python train.py --n_layer=9 --d_model=256 --n_experts=128 --experts_per_token=2 --d_expert=128 --d_shared_expert=0 --activation="swiglu" --moe_layers=[1, 2, 3, 4, 5, 6, 7, 8] --router_score="softmax" --normalize_top_k=true --routed_scale=1.41 --balance_loss=0.00022 --balance_bias=true --init_std_router=0.0258 --lr_router=0.000908 --n_head=8 --n_kv_head=4 --head_dim=32 --vocab_size=8192 --norm="rmsnorm" --norm_place="pre" --norm_eps=1e-05 --positions="rope" --rope_base=11200.0 --rope_fraction=1.0 --qk_norm=true --attn_scale=0.177 --tie_embeddings=false --parallel_block=false --init="normal" --init_std_qkv=0.0288 --init_std_o=0.0068 --init_std_up=0.0288 --init_std_down=0.00377 --init_out_by_depth=true --optimizer="muon_variant" --lr=0.00953 --lr_mult_o=2.0 --beta1=0.95 --lr_head=0.0145 --grad_clip=2.0 --warmup_steps=50 --schedule="wsd" --decay_fraction=1.0 --decay_shape="linear" --final_lr_fraction=0.0 --batch_tokens=131072 --seq_len=512 --doc_mask=true --train_tokens=521000000 --steps=3975 --dataset="wikipedia_en"
Below are experts of layer 4 (counted from 0) of a mixture-of-experts language model. Rows are named gate (a neuron's input weights, with its number), up (a neuron's input weights, with its number), down (a neuron's output weights, with its number) and show model dimensions 0-255. Each number is 500 + 50 x the weight over its row's rms, rounded and kept within 0 to 999. Numbers have three digits each.
Before each expert's rows: a language model's description of what the expert responds to; "gets" lists some tokens that make up at least twice as much of what it gets as of all text. This comes from a sample of Wikipedia text that the model never trained on. Tokens count by the router's weight.

# expert 5
It responds to: First pieces of longer words, mostly Latin prefixes like un, inter, pro, pre, sub, plus mid-word pieces such as App-ro-ach.
gets: "ro", " un", " National", " inter", "p", " pre"
gate2:443569528424585429590446476510468430483443525456492405568419583458439490479490533480507504526570469526522458536526612554463553582617535553491572579589552504484516577435476524516496496483574477414412430416425469512539471447574435503468450494451499526485554556511483508472449434497527460444525484505570465453401509533593423536498543512424525540507528426525531550531461469495650519501536483564483533527503515494442508499654535540456508571477437488561537477471507494501578491477496516460534469461512505411458497434571458460428526508517502440443605509559551472459523448524580494492414540554507566469428387455509589490462519434460498530468450544436508509404541545518506403608507493584548525570570524574585481510482552565526475419514442508464449447524523483532547501497548451
up2:547486508602582501504558536400536568502653427590536556501514462497564550509491567456477471527429513475491428559475501451489478364501488530561459390562523449503463532537514489429582490523450487446516451559437481371536540552436530467469589539482446471528489507541524566434501383546411505427458423544468581527591470488447433543491494498527395429483517546484535450551483466465496528472513421499420457482492495507511502466526496445510501514581529494525495459475506539501436506463514535505541496452458429498537482442392537513555456510496568567468442552463540562532552422476526546557476484545471536559439452448504429538539464583506509501438445497535478475503556504458585432473363352440492463420433401537568510520473493507458468536545439487600542543539457392417530512535525484
down2:497544487613509522547536514458476563467478427519544463496483604537581563528445471572446453485462477496545510508524479457483460494436571396454498444516510544481500520485471508459452422504486535437530421528463480406497526568450403501547509553473535503559406488526507526443454596387532529423518550473564507481537443534413487530398506515518488455535445551645471472457533584511512468614537527521516545457479450519438478440464473540545534520418508556529436483499574532479522479583503447495558504478462467455449505520394494444536617547497444543478448497468459553408552473456458412530496572463482491558497514454496433440526570519478495518412460454496528500482510611623506616504434512491416527465464442510549422522536526397493564541519460541491577480598429551586405592603544510

# expert 24
It responds to: Final pieces of surnames and given names in cast lists and tables, such as Krasins-ki, Avenatt-i, Cole-man, Smith, Johnson.
gets: "i", "a", "man", "ley", "ie", "son"
gate2:503561418435483517508561502505416567499530373465405531506527527581533527506521508490528522538452571569529438562475345515542483483451479560491515459455480477579453474501418517498452600529487444432508544539406535612401490476471413561470511473443496518503489518444434481438478535551515531473545513493498560542545439541534582566571539439505489513425489443419483452505534421480501467448501618506590442495436546523449515403530551469512423489594580548488441628593433463527555472542474530457524476466541477528512497531538474536468491506504501511468466519532481529430583431476471527618537498504432441488429447502455439477449457470483578463458453569415465501511430409462478534486447459539493601519427510485462485576505490502501567441568447655555501464446525555415499560546499553
up2:491483532539482496495494506528548421484489535495548521528382430544482515487597546498512566556611451405422513516534473467465512420477530475539512496580476468577478442587529523591494483514561513386584491492549466526622476543477544603448498405463533445506503411542413442491515448501525516460551551543496487510554478524482529489549556512428439553559406547530521468461460459472498514497446478510396568489484510441544470502575434530517493500584494488426464579462516447493444513490481422511542531536448453504468536552585496455434527498473562479551415408513525590650420501511509525463510473433537432584480491558431599492465505467395431545537439536527505512487623514458535474472522595513471474540514461457433546416495465561445533590548489538599491541559472454576518399440505603
down2:505576512523456535478475517505534546522398442456515535458490443485567559507576481525482486458479493581508457463497459525448657475445512522461442531552527508476472589525588557534542573490477505426447492569517557549584445565542495538429547531588505431516520535473455611608501604608503472502487524418562615513522455467470521561414506550482531482478434540584506474455539482508506358446483570398478495526512499515447471433526465476463544454597512558486534502553456422552489471460476493524506529558591427532471445450496524425427437547560445565488439470507592523514520473494531514578512515456584511409443511525527556505407453524552446525492475467410432451599439424500506485525532560489481434508511499466512443505481619454450511491456480466362514459509565484454509583450609521

# expert 18
It responds to: Prepositions after nouns or quantities, mostly of, plus from, near, around, about, especially census lines like out of which, under the age of.
gets: " of", " from", " between", " on", " over", " about"
gate9:413560546607418478515505519450448526548531457521477498527421422514490464506484454551528463470457484495482373572529471459488521512496454672506472528534511487394519455499455539525537514459601410491473440469496582467418543464416441550475515498529490492568461550511509519498474487483543513490507534595499508460561512420445497407464505578558596475568460473528548504469491548492485377500477523534592577449475505523502520532447442517517517479504371610480469525504439544557477509508408548464481502571559526521484479555479511582558444448476615417527527547535480506544474484536473491522513486393460510446489489539515462355492533481570453520536482553442539433479543496464478561452504478430453435561615461463528385544491596588485601482512464585415540492491629502455514417512510507
up9:556484578449509595459501528400503521490541483542407439447506378497516416493437471455476470525611525499509582517543537603465432584461560569462537460505392442465532471461450617431452491519493483463500464464509592573406524491456561439459519427507487555558418452455511494509460530501543599508471465472478455434497577358513547443465440496525522450482511443438484548469576450552485506547506576520589540501518479464470545526536510480556533497505468463430480595492437454480437555398436440568455465492455468448563533333447491469522467470456488504535424443488525480407496516511487531489529538554519505544583440526457538492516509461568479450514544448455513462506464538548482510385490497498470464373448543502557455525507492579454455556502504525384542515461534526500466458392404445
down9:592563499439417394560585500530575510503466520486433488507491519438428483516510612606461495489577528451500512544574535507519486521464511520499511463525468493481437461407515560479537428456442587569430548573594452592502468473516509523474629493517581524571533520476505515508480443488557537489456490497539509536437581630477436520525617487483525519505585552515490526514528575593509567530554471499538492509495482564490472480575471437479464628427479476473516470393632509510510543487458438564419434482561512469507496469513471471453578588556458562523552533472448370517435471519515492490539525444519395521534507541489527479414524581507454570466491539471472510448504454500497479562481465546602428429518501592524500599504503551526467495525559510440534510357523484398554538543449454

# expert 14
It responds to: Word pieces and whole first names inside people's names, mostly in roster tables, such as Hrist-o, Edu-ardo, Charles, George.
gets: "o", "a", "f", "z", "ew", "is"
gate2:418518412575506511476530628542446555523430413560520570579527533474445492574492502498518525491635506521526456370379546425536445536502515513541566421616480542534427427462514482488560481501491460453550572533458444453430454479544579531435504577453396551465483579498457501435575389528522478548558437525458438506560488514383479468426440431470467542543492535473554432550511557543495529568454493566532489532547508551506475519487490460484491443487479485556617416549499440444557420586498477531552492488485473587568498557476447495456487476545538456592543451560480529532518431438446449485433502514452466534591543501408436610530525421508473510461560561539495512541465488507420474497428405461477479530560530552563516464482495466512459469523451469453465568491504506424455496465451519
up2:492505519398595574548520489523490436411474508483521538463532439513561558395455456491419502487483409460475577518510547441464462417511575522478479511509489450466516586608409543440464509465508509488466439479449474452562487541531574527514447518536580507569482479536535550462494537534327528537461481515515527520411525478545540484561460560489559494475447508565516500473461407595467477440493535506491375499508524549534566460450471452562473468503543482430405553453601648551509555562517528493417523520515523475517535451497464574597549584464468495448418522382502432453456479525547464529519531455528500502551435441481496408483443580458526462470458441464573526593518452381569568531510527600506495491476473485494468490456460585500573551480550532504503542412372533487506546568508491
down2:485603457461524603528538538526564426428549522429547440460550544492440524474482487510530427557501496536551453467444471501379457581433512441442477450532461403478605595545579496529493512453586508532562461497517478479489560539522495480483512465507531515477470419478484551525441490437509645483531385494544578501538550557463447504487493468465427548523512405525509556509565557485533458484507455450530471507479490520527408464504508514475492528565472439557499494474555497551483492561520541511488636497458513397531507539559472529504407483522440402525576454547449471515464514502564402476542475500447506462510438417671515534543510493517500583563552524584469457500421451517631533534454530508529448587493468483501424477458479470519558420446496413472419614565572453488517522415459590

# expert 15
It responds to: Relative pronouns and conjunctions opening a clause, often after a comma or speech verb, such as where, which, if, that, with.
gets: " that", " with", " which", " who", " where", " when"
gate0:427505476509564597562501521526433424504469482447482444591464554529580580522488517520545519489438550476541437547475508511593545460461516510518541580508373462544544570512563486404535523534502477438574506523464460441534432621526508516598429529414565495543360461548525558389514557554457484445582508544465501541480524486503477532524456472490415469473567492468532486599588538587515577503378540483454509514563496547483434500479486464454573497516416535458449430582502492541431540486409569545415422508534407507487480492478515565548490390431555528520392477447530570458444468527499436549562531504510504521422472466511527544576475508530485464513472473541505492453580426520516595517517489523598477525468437491484542430452453575467504582484462497458539534520499509453569551517566382
up0:583491534395510558428546468479560512433459492519560571442516502454535503513498493514475542482555405518449556509526508564440491518516463490491466463495623453507439448473554551595505524481515567549457472460449489563516536455444480507462444469505587484428509626396486486546469472469541538452516502490547421537528448492482528396559556472565483501577529578561498554409528479483492499523536442503486473495514567579584566513566476450554505490503565524573551550375531465411535543540602387451516593536495540477571472557579506497476578628538488474509619515521478404543513580448508583460480505573470483484524553546523568437466440473604526513537452513397417468497455585562484451545529584514434503477499642555538514571475489504548437469493542501471521566554486551494469443491478569
down0:483515512456484575455438473450546504520487449449538522484520485459535431519493480467489467499404643553503529535520548494527465423465418504524523606535506455460531454544473479473555473473541524449440476497507464465573446417504473470573477479355583559457441485406574567527545537503523568473515408438395605561557419477536494514439429480500521517483567603434559547593494527494516474525501547471525411468444516619576495489459424510466413444491557418425489575558397457479417516510390520533444466509408459504470492522409497506486584493493461520533421495509495529580456564433606559421482485465521574452514502507423512612514483524570515516519529548495451443502492537575560511601475472593516502592442517518437539428515524544479543451471538552556512497537473537473549538517465563

# expert 51
It responds to: Possessive 's and pronouns his, her, their, its, own, plus articles a and the before nouns, frequent in plot summaries.
gets: "'s", " his", " a", " the", " their", " her"
gate0:527456401480501454620510454536537479462567580516495502422420652541489459506558555491473472450485498449574475515502455579420520551441468469567490461498501568589447470442497617366415507418589539528415522499588520491478538473475488512492480509467575488481555496512504555540532480547428484468487553497474550500481532508496484549407462497590545415459516494544432468417470513536517499537466426458515593531545482510537479474524514490524487427506493449504519548450434493614513535486471477494465413563488512565477529530411452502392572481454497583404571507538425548581535507595489526459514445472502523461456522446435479523493522538428462453565524546483541502518482580477452565468531531444531411566421542347568427595589419552446598481498575550449532453478501508456491511509519463
up0:482558500522494552444430545403502567505429410443478470514530433547437575458605523481558545533427467531514575510485520463469496425563396503543472471481573496529546458504544367510480510559473488412499512544530581422564518528492509567507524453464432469519495562432474463546622572471607444563480449525533443522472488504484520505579537454499502571532474474429534488493428448482505512503505533549523369490470529527541398520514597599537491506519548545462544533461515467497488466508482561577428475542621523365487464546521457552576398575513497525560410451565558592467453451519498425563405467510551446519551481599508509523537537443368431533503511465555520518473467450470532509535498498520475528498487512619525506450504564457671473541512475518562547505489511512467511474474517443
down0:408448477423535554584493434441452531486549584570555522484431542467553509506476538509539550490540558433494526477527524500540506542501507525493522548544445488544453489538384496432468549556563512456489573491544493450465518361468511512513506565451488486531509504545467610476512499547420492493468502490645388478536474498570502532440415498516503496468550522574520459500497436443500498480394546572460557495596529525546487510648491483520505546503472466496365464393501536434426475494471570590472540452458482480493475497412511538582519488484493480443533434435450481439472455557509481470488493548475426523485514444580519576512466535495539428510508561481485600389447532437487504556552444501514540538389532444463462391531512530458480485590551402503565439478370477609445591528482580

# expert 22
It responds to: Conjunctions joining words or clauses, overwhelmingly and, also or, but, while, until, as in "film and TV actor" and "a draw, and two defeats".
gets: " and", " or", " but", " &", " while", " then"
gate0:542465442445561435514483512556486538447469496393483570501495472456454476517452566453546510573432547456469547600472479548496538440599538468517596463518499556449535458332444488433495492504499588448438508561415480469466476511546412482428434521449489509462486463487501536566532452520552482586471467559518422571442573455486534485510540408505495501468542517505487530470440481439570453479455443439489498517517416519442534476521476453453444522510492423431456485520518493416468416470496469518519470554497523477532491486479526494390445561504476439407438500445549412462538470486495554501513498452510502523420540580411495406453540502503505448524553484562442496506479501372662537576436531531563496511401554583450597580420490476429419539582475487482457508552498497531571436557519638
up0:531500446471569454536467504563498513457492486406500564492522422430530519496428512558543532601371495501444584591459482607506576461589573498532576419551513552490540413406442508451525457534517609437415507562444526464511449448499398490453488524444464504450470551508495522582489477539574524482483385558558463580518605458528481411510587460525520492464539479556466490453410459541527486510427440441500515482523450545399546487552484434446434477485483455401495436482530506420480460457487480512549419518492529480496473482490560480443407558513532451433459484458552464480542459490493532427570459470505479501513529526392518414501546572465484497508540508560515451501457433350592533518479490531560430565459592503492548568441475426420450516545511505456479546570547515479508474527478621
down0:531489418517528461572545480475441508491499432450472385481435552493523480498509476452510607541508482539454464455439486428407550573465463551485491510531533489489500535554551470577531449491492425529554459450512482475450544453492471571489536461492489472402543470506512429416520463512477481516572528569580483435542490450507420554502457547517553475455474390503463488431474495472405529490439526479494609510495530491506470427495414467583394467461534484468507483570503576482470424580524526567632446507447429513507557485525523436573443507498424579545481568519494527503477456481505442401467448534645441536601482437480611470437392541445503488460382567495447490501463499528521448465506450517432468455498514542590560594522608518514491501481527466559514465455487389351592524503449472

# expert 61
It responds to: Standalone numbers after a space, especially in table cells, stats, scores and dates, e.g. Padres | 5–1, born 6 October.
gets: " 3", " 2", " 6", " 7", " 4", " 1"
gate0:407374431524485526410509442502511488560389532642504588536487492523441491466467475485570430556527518531518567504533478454579546575510454470502553479518453454519485543556538445527524465507443523596617452510318469535479508562539504512475658493540437471572531542550530500413453372416457495481459437477550546430470451521452481492423527490490472528432498447451502546479468428580489528536521498419476442521450482410555510506544500509522572566530542502541523447411440500546511504456499503461510504535480504556509448489538513539394492491401536479414517369543501502508560534486470501492513564561519487431507508491602493427527501417465498518557455538475517567497541451483515555540589492447512504476507504525484556468508510545428644481447462518551523448451532520536479552510481654
up0:544541588516635528553496444562454454514461499485506435485447538544556528566472491459383501547558514420514496536422520546544432540455468566411418517507553531437484442476457529468495441545554425454387481526591524509532494510534555604608460581513467483393468453517484427509531544576551456498503523532460459648531541491513485476526454517541548458577512508537502497540538577496399433460550489468585524445469489516516512501384563468463622400465440492492383458616641506524464492568491478474505493467440494490498524432535509447555533625551451596526403586483456486444439535487609527487450472526488489589452482580473547524529499528504519438524526537502496444576485463546472547520463486448443485561482473526524471553514481551560466456542478545485423499527431464487532461501502495
down0:525512479510473474463485518455458484515450514514482476516498535435502513498557580477507432452553435556384427488560569496533553473559484533446533487574532501515516546530509579513439549578531471489410531524476512543377438426514428526565489527517547637499545460495418481412544542556580574499473502471446440503513465525437464569491485452566473529493564516441549609453583451477505538481494492413513446576457482398523550528466493427435485574526382550600586496456468511473545466502503554440444546474373421541608527469591474497501525568519493412447535543429478461559494485519484419529560464520502481449497410513470474554428496504483450496490419447531432556595448532481504547603465470549536491476521446461377472449516560559505466509548511442420511494541524418537508473551571645

# expert 12
It responds to: Inner syllables of Spanish, Slavic and other non-English names and places, such as Bog-ot-á, Łuk-as-zewski, Castañ-ed-a, Mil-an-ov.
gets: "as", "os", "ent", "ar", "ot", "ak"
gate2:563441471431403538446575586534577428508480520458509485412496460524553522494450512421528479507411498454485492505541447559491560522620533451483583433457528525461432503460509493444548464513469499554495542532507499485548573518520589533579421551510549449576488463509570466425516522544444407552519519432449554530508565433543499506397494494476587433477431510459505548517514543535493591548458501503418453513472482493471586469407530522524512503473412476475470448510552458493532547472464515534548473469573468429533439593519529541442403525562499570557473428547584439393471433502451534572566470521514483488515480441574571471531518421645482441479501570517596577627544475591486473505497494418468513507589514490493506417522486566512470533457594460463518379455448427558450502512512568
up2:470527547563565475520504529476525531541552528454542537612478446514442461441536435561626473415498494552458536398387524465483519488466528571460524484488417440546437487496482473477408556549452551503490479531489487496503421406542428432477631479506437517448485476575481537529496481492543456559540527492469488550471464567496580583518597503512568530517485546494518494448516441478480353493620484526478535367505500507590468488482438570538516447433469581486538470421417482484485571447531450466447492458530478485509529407453424457486598514496512464467389499561501452501552474456508528558467485511513487556561516641539519484470371630459498504418496485481549460414436563496451374494507495542554502509445539544519538581589461481433545488487521485544479534465516514426450562537521537
down2:530440555551504483473522554515509516557527508523482536477480483464580456466549545477468506507478466493488560557447491489472549506446566434487533426527486564519493558535501503455435479560536437487582520619473463526463567476529526536413552487466635407509446467553490541557424468561484405556530526471563434532558574529416524515620591475462478511566485603588474472506542448540425569498486452440540451451389452461415445488465514412488499378487464482518471487582436487530582437484485522376500534433544499538457427431514454423540574524498484603514593534481413512475481522518511573534491500439501464578476530561459589480498476444407492484505545541463411532548396475460469532439496556464555543440552470518475571570440455396517508484422585545536428545525552528430543489476506420

# expert 43
It responds to: Capitalized words inside titles of albums, songs, films and shows, e.g. Life Is Beautiful, Cruel World, As Time Goes By.
gets: "'s", " The", " You", " World", "The", " Film"
gate0:521550525446557507466537546420587527530479510553530433510477486486527507532558525588509504499470536466557434481588568469649527470504453549495414562498469466511505514447584498374499491459517423431469409533504539591528465476639541430542430540476479572525610447574534453519436463448495482451543498444466540541547496497507459493485448475443554489406435552459492466562516504475482515518517459450514550535474536553428491466504435513636545551544503412482455433467537488451538461482516468492556463529528431463460446404546535393569441605474479488469441492435489586481521568518493557519496483485548485557425582492492444589472546399502504542527543470492416505520549469467474604614491475576454605500411551478523564474429407545501539511477392528523494466562396508552522523444513471
up0:568562537552555558487515525417492447517495466518570484461523554451461594479493437576474544487486541507526474519536532458516463414492516533426484570470450460526471527557522493462509537465527406601462467533482550538565498440642571444505482551504487568415525484510601475538422482501441469544552547483478483638502484580571414610490516498456496466458466544510492495563544549551383488492515446483529483498475481487492501400521468538564527557552485515485502531501514508519539544496493450507483553459441474538490469487623465413532438517463592483508516558519432476467513561557503506577526444502566610505526544505470506605462549492490502425606493468527496503451441509396566584584602543599477565610392572481512524439471409517479455497544405592549505362500476490569469500439428534
down0:561581571536443533559564453408470469573554499560458500606513492514455459552530487511474533443506539547443545477519614480461580476503510524532530508478498519568396536567535484428561507435532442524548496454542386570498483496557482577487484514553541624505615426503554533485565533589411496499457506436435467415467484507495580391404515471480419441522456534484480493469460463511549491522506502430448525574467539568494463526462490492521520480511519410504513486509564501495574402489569489532500510579464512490396520400457500631449470542558513484473478544475442603519465586604466468565504452487473494458482509558425556544417588463530542590510420541496411587438499484462501560614511510579471536507470490463499510481555478466516519413534462416568416426511515561506439505492510439

# expert 41
It responds to: Numerals and digit pieces in table cells and lists, such as episode numbers, ranks, scores and decimal statistics.
gets: " 1", " 2", " 3", " 5", " 6", " 4"
gate1:483603480451417447568479514529582472490456450565501493490504538540484466470460502615494562580465409544495493504473579539496496517548515447476502511501466501517475510398535443501460505506492501482508595493477457428433423438446492498433462546495401504512542485544511428476590482488517539465544491506533529510527519557478554503482427491468508470507440517426448466526468561473390503593400519485549444459330549558494506468407491521474568385518536465483537498565457498461520396503523588521476489433477555501492490492484509570478443588484564385496453538437516481422571443503469595556527428565519580340524452522471475439550488494498522562473528472498515582608495598455497563608490435438485555533538504548524565559559521547533443598446591565402456554498513545572498448541487514
up1:414496567512598477513522535491478524518508470495494459491527487478451576465544511383539486458607503421490548474583342456444530526508458529529539502486560563519561446552425534480451424522505507472461513521482509599485476567546541473552499418559524421501512417505570526586496549469498421477454545554496471560453566445523508554460537596505525478465546505494506633551527496540522443441541475409465563532502488436540464490592437404503449496543464511548465444541472494560536555470442502393512514492568429487498513552481496535531515493451570556497544469546552542548500510532532468519462508410557425505444448527579562553430487507462441442545438570499624426382406458488532505405417472538458459484478559505486399426531515456524471407533446514643416521400448511485461475469505547
down1:443544545463560453457489588455560397431512586523480570521547480553435437536521507434536464447492395525568427450538471543460557462463484484522399455539490483496555590517480479511560477435494500417499551468507495480414481500539456482525459506470519499537429544491472580501413487480462529493404513579496574505560477512414459429503518569486540400478466529471463562470570576563543444464503466495569585511381500429481514514539576358464468382579517428566506531481498540505522532537504455450559544483587437412538479516501630470469354513468516500481496430553494600547524427458483472470541421455512465494508412555521529563511551477571550425513421562496600464427541483570526564531454560509427503476582501560460504472516530434454491471506429542500438443478436433516498495534503546

# expert 40
It responds to: Prepositions after nouns or verbs in sports and military careers, such as under in "season under head coach", by in "led by", for and against.
gets: " for", " of", " under", " by", " in", " from"
gate9:482499536359482457506475540463448455517514499551534476507519489501461479473458425500471507605499476501471431523457506525388489606543485487617527488515514576463420517509549536586486540456500526457541592530483506394463397433456427430492457536583496505456622544487527424493502474539468488529512416411457534498464442564538510539507512568504477437493541432516395558437549473503503491546510487514562537436457557450426510591514525510479423493471552501475452467542520430525577441425456405382535438456492497461553583516454458492527499410481446540523403571528503424617593405493498518539465505528506517464477518577541498517480458466481441434521578503562477476566511446403525541519558532594449537532556508465505484537516457489575461412515520476372580383502439398509449472480529523
up9:536561503443506517460467620527515518509494515401531458502475492422491489461525508444518394498562486409436478566471490542478488455488467492514484506516308556477475468479550500513486462526493526443431501593535512570493567480459437525499359432504555479466536487557450509543439492538513469583512532589409461578511582516472433514621455488383512495495523424471529497506515534501456458536511525511478415460545450514552511493519518445541472414524591521406491496553542454529494469546579565572487503486570391578571476474581380447582449479468391501554495404365532512542479453452396457492429592534456598535575533493451506463469500517509483519504484493510546548519451496470523548474532552465527622488558468505502405438568546477525499486396454453559522523527509545452532521527522540
down9:440531478499496443471431497446423593528482511507498509467462485485524489521422517600484568489549533577495486623532431487449545507468528578515435505512544539536512490464458522465527453486498598440536503576580463497545541525513487475536484454515560479471502493496391547498440564442483497445472408511493545587489500488581488426521417474567483489517504455446537483463477463550580503449544388445426461551518489459488443418514519427457563385470490494443527590562509433564433443508581493509378499497575422499516488516449485508485439543537444484470485503590568570493467454564538521446388603547554421473559405530510517491470464484543457403449465478558430574432437479594495473448576478518394529652393476539500548447392424519563554508471555446438535515512445512490457516507523530